python train.py --num_hidden_layers=12 --hidden_size=128 --n_experts=96 --experts_per_token=4 --d_expert=64 --d_shared_expert=0 --hidden_act="swiglu" --moe_layers=[0, 1, 2, 3, 4, 5, 6, 7, 8, 9, 10, 11] --n_empty_slots=12 --router_score="softmax" --normalize_top_k=false --routed_scale=5.2 --balance_loss=0.00214 --balance_bias=false --init_std_router=0.0222 --lr_router=0.000511 --num_attention_heads=2 --num_key_value_heads=2 --head_dim=32 --vocab_size=2328 --norm="rmsnorm" --norm_place="pre" --norm_eps=1e-06 --positions="rope" --rope_theta=23900.0 --rope_fraction=0.25 --qk_norm=false --attn_scale=0.177 --tie_word_embeddings=true --parallel_block=false --init="uniform" --init_std_qkv=0.0482 --init_std_o=0.0 --init_std_up=0.0482 --init_std_down=0.0 --optimizer="soap_variant" --learning_rate=0.00378 --beta1=0.95 --beta2=0.99 --weight_decay=0.053 --lr_head=0.00825 --max_grad_norm=2.0 --warmup_steps=200 --schedule="wsd" --decay_fraction=0.564 --decay_shape="linear" --final_lr_fraction=0.0 --batch_tokens=32768 --max_seq_len=512 --doc_mask=true --train_tokens=258100000 --max_steps=7877 --dataset="wikipedia_en"
Below are experts of layer 2 (counted from 0) of a mixture-of-experts language model. Rows are named router (the router's row for the expert) and show model dimensions 0-127. Each number is 200 + 20 x the weight over its row's rms, rounded and kept within 0 to 999.
After each expert's rows: "mostly gets" lists some tokens that are sent to it at least half of the time. This comes from a sample of Wikipedia text that the model never trained on.

# expert 39
router,221,173,174,206,201,192,207,179,237,208,194,190,190,227,218,215,231,199,225,210,203,194,198,193,200,168,228,210,199,180,158,226,219,176,165,226,221,227,177,184,227,216,216,177,194,195,201,217,203,198,205,221,197,176,183,195,194,238,206,211,194,208,182,179,202,206,216,214,171,206,228,222,178,196,227,217,224,169,208,230,208,178,181,189,195,169,177,205,234,212,184,231,188,178,173,194,202,164,172,176,231,171,213,221,237,189,176,207,199,208,174,185,212,204,225,180,182,227,210,182,216,175,188,162,232,223,216,189
mostly gets: "op", "en", "ip", "ep", "hen", "rom"

# expert 81
router,178,170,164,205,213,176,218,219,226,186,168,224,212,176,208,221,208,239,202,206,222,207,171,174,231,163,209,198,180,206,182,209,169,173,221,164,190,222,203,203,219,228,198,217,174,228,186,158,196,171,190,187,211,175,179,226,194,197,194,182,193,180,227,229,234,216,230,181,218,189,205,214,213,181,176,211,207,203,178,172,204,195,211,181,189,232,200,210,183,206,223,179,178,171,220,197,197,200,188,223,161,194,202,213,183,223,206,207,193,159,214,218,180,187,218,197,190,164,218,197,198,177,171,188,211,198,219,237
mostly gets: "re", " Con", " Cl", "ll", "ath", "orn"

# expert 38
router,191,185,210,163,216,171,215,175,190,209,182,211,226,201,209,182,187,205,199,178,198,238,175,180,197,230,169,187,216,159,205,202,198,164,166,185,186,187,190,228,187,226,225,229,223,215,182,180,199,173,214,220,195,190,228,170,214,221,209,204,186,202,228,174,203,210,219,222,191,196,179,188,191,194,175,180,208,167,225,222,231,187,190,236,190,221,192,175,231,185,212,212,240,169,212,187,239,171,203,170,193,219,228,205,226,206,213,167,185,172,177,234,207,207,193,189,167,209,195,202,180,212,198,207,192,176,214,213
mostly gets: " the", " a", " The", " his", " this", " its"

# expert 79
router,183,197,191,236,167,205,186,228,200,209,171,204,226,214,220,192,215,210,218,222,192,160,213,177,194,211,222,220,170,187,153,194,189,192,190,165,196,236,202,235,189,212,212,163,185,188,235,156,226,233,215,235,182,227,198,203,205,178,196,221,227,187,161,192,224,213,231,199,218,169,218,185,204,185,179,204,209,194,211,194,218,227,200,201,235,230,214,218,212,186,212,163,195,214,183,219,195,216,211,217,169,168,198,201,189,221,208,190,171,189,191,206,180,205,194,220,202,210,214,163,216,179,193,175,217,221,205,219
mostly gets: "ill", "orn", "ood", "ey", "rit", "ters"

# expert 18
router,207,214,189,198,178,198,189,211,201,159,186,200,215,212,185,207,168,235,222,225,176,200,202,191,163,172,221,218,196,204,168,223,224,222,219,179,210,221,188,206,173,215,219,231,222,224,180,213,165,210,191,219,181,172,189,177,188,217,201,190,211,218,212,207,205,222,179,218,230,177,199,192,202,179,195,206,185,195,209,183,199,168,216,218,219,156,204,211,207,213,231,206,201,213,184,192,213,196,183,229,224,161,220,170,195,196,151,209,167,202,173,223,189,240,211,202,238,197,185,159,167,213,226,224,191,214,187,174
mostly gets: "o", "on", "om", "ki", "ó", "ris"

# expert 49
router,183,219,223,234,236,225,224,192,174,185,232,211,167,221,225,191,200,196,226,228,204,201,238,234,210,214,197,192,198,187,210,208,234,176,189,189,181,188,174,224,224,225,197,170,187,181,200,171,198,183,228,208,182,174,172,220,177,207,148,217,188,196,174,230,206,174,176,158,228,211,219,180,212,207,190,167,201,227,170,202,177,180,220,172,206,195,225,181,207,209,212,207,203,220,202,205,218,222,201,194,215,188,216,234,191,214,208,231,196,201,199,187,206,195,186,177,207,221,183,232,224,198,189,181,176,180,183,175
mostly gets: " part", " ed", " work", " more", " known", " high"

# expert 31
router,217,175,174,180,225,198,233,202,194,202,195,217,173,189,210,235,198,220,179,215,191,178,194,221,215,170,188,195,178,189,199,189,159,212,202,207,212,216,204,229,230,211,222,198,173,218,220,179,208,169,225,181,172,185,178,214,195,194,206,200,188,185,161,230,189,170,200,221,217,214,219,217,211,170,198,225,188,184,226,192,215,181,200,205,168,194,171,192,159,170,216,159,173,172,207,234,185,195,238,199,218,218,234,210,168,164,180,219,179,186,177,192,206,190,200,211,229,187,207,224,233,188,216,224,189,191,184,206
mostly gets: "ill", "ad", "ab", "ou", "ain", "av"

# expert 75
router,213,191,226,202,182,221,191,211,195,209,177,206,221,192,205,207,221,210,202,212,202,180,223,187,202,201,188,217,236,159,241,193,185,223,175,189,229,198,177,204,168,231,207,170,151,163,203,182,218,195,193,220,203,174,170,219,234,163,192,228,166,197,166,202,204,218,216,202,174,189,229,206,208,181,203,230,202,201,215,203,218,172,197,178,165,206,202,238,153,188,189,217,158,193,199,173,185,212,223,234,202,207,213,205,173,178,192,174,222,215,207,211,224,207,217,205,231,191,206,189,224,185,211,215,224,208,181,193
mostly gets: "ag", "av", "land", "ov", "ound", "ob"

# expert 60
router,167,173,168,208,216,191,198,186,200,226,166,194,165,212,212,203,243,192,201,215,200,189,197,209,203,193,204,201,185,194,174,186,182,175,213,222,220,221,215,217,198,197,198,201,190,218,181,174,218,181,190,196,242,223,180,182,213,232,221,194,205,208,207,172,163,207,202,207,226,186,225,221,197,205,209,209,197,209,224,196,174,181,191,228,165,176,157,178,246,184,183,164,203,210,163,198,251,188,189,214,190,175,207,214,193,169,190,232,189,232,219,177,207,207,226,236,219,169,222,193,195,189,238,188,217,190,193,205
mostly gets: " Col", " Gl", "iber", " Gre", "ided", "wo"

# expert 34
router,169,212,179,223,185,184,195,208,194,196,207,213,194,172,199,221,209,220,229,222,191,194,175,231,202,214,203,205,183,214,163,189,162,174,230,196,181,207,160,167,180,202,176,217,239,220,193,191,223,216,180,191,213,222,202,214,180,203,226,178,234,176,227,163,204,202,173,230,188,225,189,206,195,211,230,193,173,209,218,189,205,196,228,174,169,217,185,194,217,161,193,222,221,212,199,170,205,233,223,207,220,215,200,195,191,177,197,196,179,208,223,162,198,208,227,186,177,188,176,227,225,217,228,164,190,171,215,200
mostly gets: "|", "|---|---", " •", " Born", "|---|---|---|---", "|---|"

# expert 52
router,192,182,227,190,199,222,171,200,185,182,180,227,195,217,232,195,187,226,159,222,205,185,198,222,216,182,191,192,178,195,229,179,202,206,179,227,229,222,199,204,219,183,216,158,213,227,207,235,215,202,182,193,191,174,186,202,213,173,218,225,183,184,219,228,221,203,193,189,187,169,170,185,190,189,195,191,213,214,196,233,238,212,185,190,242,201,188,210,199,164,210,180,193,180,221,197,179,239,184,219,166,213,184,217,170,218,178,177,240,165,184,215,219,196,179,190,208,214,207,227,228,204,190,207,164,213,166,185
mostly gets: " le", "anc", "urn", "cl", "arn", "ook"

# expert 17
router,234,240,185,227,216,244,201,188,194,199,240,192,185,221,227,184,233,237,200,199,221,225,210,224,207,192,188,214,224,179,224,198,195,214,177,228,197,236,203,223,222,207,198,181,177,211,187,186,194,180,207,167,197,182,232,198,210,202,197,237,219,203,157,192,206,216,180,185,183,215,236,176,200,190,191,206,189,195,167,202,174,206,219,181,193,221,200,207,191,161,182,202,192,181,196,193,175,227,220,208,205,201,218,229,175,225,187,222,189,191,214,204,163,200,173,203,238,198,224,249,218,238,209,202,216,221,205,208
mostly gets: " part", "ound", " up", "own", " out", "air"

# expert 4
router,199,191,181,178,159,238,208,166,239,206,187,155,207,205,211,208,202,238,206,222,185,167,197,177,183,174,197,188,213,201,204,175,219,231,191,213,196,220,201,229,168,163,229,205,164,180,197,222,231,208,192,239,179,199,184,183,191,204,207,168,186,226,175,205,207,179,192,224,184,180,188,177,213,186,218,224,200,196,194,199,241,210,184,203,215,202,187,234,195,188,211,175,179,205,163,219,165,195,233,210,211,180,212,205,183,172,201,166,177,179,184,185,223,175,202,167,208,187,208,200,206,165,209,193,210,206,189,185
mostly gets: "ers", "o", "e", "a", "es", "ra"

# expert 22
router,176,233,219,212,205,181,223,213,181,171,177,198,206,215,187,167,182,218,204,198,188,212,172,229,215,192,201,221,222,228,216,212,210,219,205,204,186,224,229,234,186,190,198,219,179,220,209,196,219,195,193,217,210,185,187,220,199,222,184,226,207,179,162,220,188,207,239,227,176,157,182,176,203,206,195,225,170,204,207,223,197,236,229,163,192,172,162,193,227,178,182,196,203,202,186,177,216,169,200,184,229,200,214,174,177,186,210,207,178,186,235,165,170,195,222,219,205,191,204,204,218,202,239,199,177,176,229,183
mostly gets: "|---|---|---|---", " ann", "ars", "ism", "|---|---", " so"

# expert 12
router,174,228,174,187,207,218,215,194,203,175,237,223,215,171,204,187,233,211,178,221,199,196,208,174,206,189,215,170,231,204,206,192,212,211,191,206,178,210,197,191,202,226,194,157,196,193,175,197,208,201,192,183,184,186,205,232,198,145,214,203,218,192,170,211,195,221,223,223,201,186,156,193,178,186,182,193,209,170,195,213,172,176,190,192,239,192,191,193,179,159,176,188,162,173,189,240,166,189,178,224,226,192,178,174,185,184,186,191,199,216,204,215,218,207,181,153,188,213,227,202,209,224,216,234,198,221,178,196
mostly gets: "le", "re", "b", "es", " be", " re"

# expert 86
router,186,179,238,171,176,161,223,220,188,192,158,217,178,207,229,199,201,196,211,203,206,230,210,208,205,165,213,212,173,172,214,240,187,237,218,167,216,196,223,177,212,202,177,234,197,212,194,217,217,234,216,206,168,188,189,225,233,240,208,192,204,190,217,204,229,194,220,218,188,223,197,207,169,169,200,186,204,183,213,234,214,191,184,193,185,187,209,203,225,235,211,162,179,198,166,213,167,191,177,179,166,197,197,205,188,202,209,176,193,205,237,225,208,199,179,216,202,218,213,191,224,220,197,204,167,199,208,193
mostly gets: " Sc", " Sp", " play", " game", " feat", " Team"

# expert 51
router,188,182,227,221,227,198,211,183,193,203,168,186,187,216,216,174,211,227,189,228,217,218,231,228,223,174,216,213,171,180,174,223,218,172,207,192,224,204,223,198,210,214,212,178,199,210,156,175,180,205,217,201,173,197,201,235,194,185,214,226,164,181,231,179,193,216,228,154,215,200,221,180,191,207,203,175,230,207,205,196,187,151,194,190,172,204,168,230,182,181,207,190,209,205,209,183,178,241,225,196,191,212,162,214,182,171,213,227,204,196,217,189,178,189,196,206,181,227,226,226,208,219,202,202,173,213,223,205
mostly gets: "ber", " ro", "per", " New", "pl", " pre"

# expert 92
router,201,194,183,192,238,200,223,183,213,237,209,172,207,222,177,180,223,181,191,191,214,188,198,177,228,189,222,235,228,223,184,187,230,181,213,179,197,194,200,182,199,209,173,170,217,219,241,206,224,175,166,248,183,173,201,199,162,205,181,206,224,210,221,203,192,164,211,189,198,223,226,173,194,213,175,181,208,244,200,202,171,196,176,185,182,182,213,157,231,235,205,226,190,211,208,211,192,175,193,214,209,170,169,235,211,204,215,213,211,219,174,206,196,178,199,194,184,192,227,196,189,195,202,210,218,168,218,211
mostly gets: ",", "),", " and", " in", "\",", ".,"

# expert 10
router,204,193,224,147,204,209,213,177,167,196,200,215,189,212,179,210,175,189,201,187,226,200,202,207,154,221,167,171,228,205,208,188,223,215,160,196,207,210,188,236,212,208,211,180,236,202,188,193,154,206,218,199,196,179,195,210,193,176,182,206,202,195,219,229,202,200,186,222,181,192,224,172,206,206,216,191,230,170,176,182,200,206,200,208,231,213,250,200,195,175,192,210,209,225,230,224,196,207,187,194,216,254,169,205,182,197,234,206,193,167,228,201,218,213,203,188,173,243,204,218,188,230,168,207,218,194,196,197
mostly gets: " m", " w", " p", " l", " f", " n"

# expert 61
router,190,184,175,230,219,210,196,211,185,217,211,159,193,195,222,160,199,172,201,223,238,169,184,177,183,178,214,215,201,176,225,179,228,212,215,217,205,194,197,195,226,223,216,204,185,163,210,201,208,218,186,189,185,185,152,212,214,167,176,221,202,181,192,225,166,231,181,210,190,181,237,179,173,166,207,185,172,218,191,193,223,223,184,181,198,175,174,204,202,179,223,208,194,182,211,240,190,199,188,180,184,184,229,241,220,222,210,231,207,173,219,179,181,194,175,196,220,189,210,190,210,221,194,184,194,187,174,183
mostly gets: "te", "ier", "rit", "ign", " serv", " app"

# expert 63
router,169,198,183,187,207,228,179,227,181,170,181,215,184,213,186,198,200,171,168,188,205,181,227,240,205,176,203,222,206,203,218,192,214,218,163,237,185,209,191,186,208,200,241,206,184,187,200,192,231,182,183,202,187,173,206,237,237,183,222,199,178,221,204,194,220,214,233,185,203,225,178,229,180,175,213,192,158,221,186,200,239,187,200,187,174,220,159,219,231,196,204,218,201,202,146,188,190,207,181,223,189,201,177,215,215,198,187,170,199,206,189,216,206,211,194,220,215,175,224,213,190,204,185,167,168,181,211,182
mostly gets: "ov", "inn", " team", " season", " And", "ren"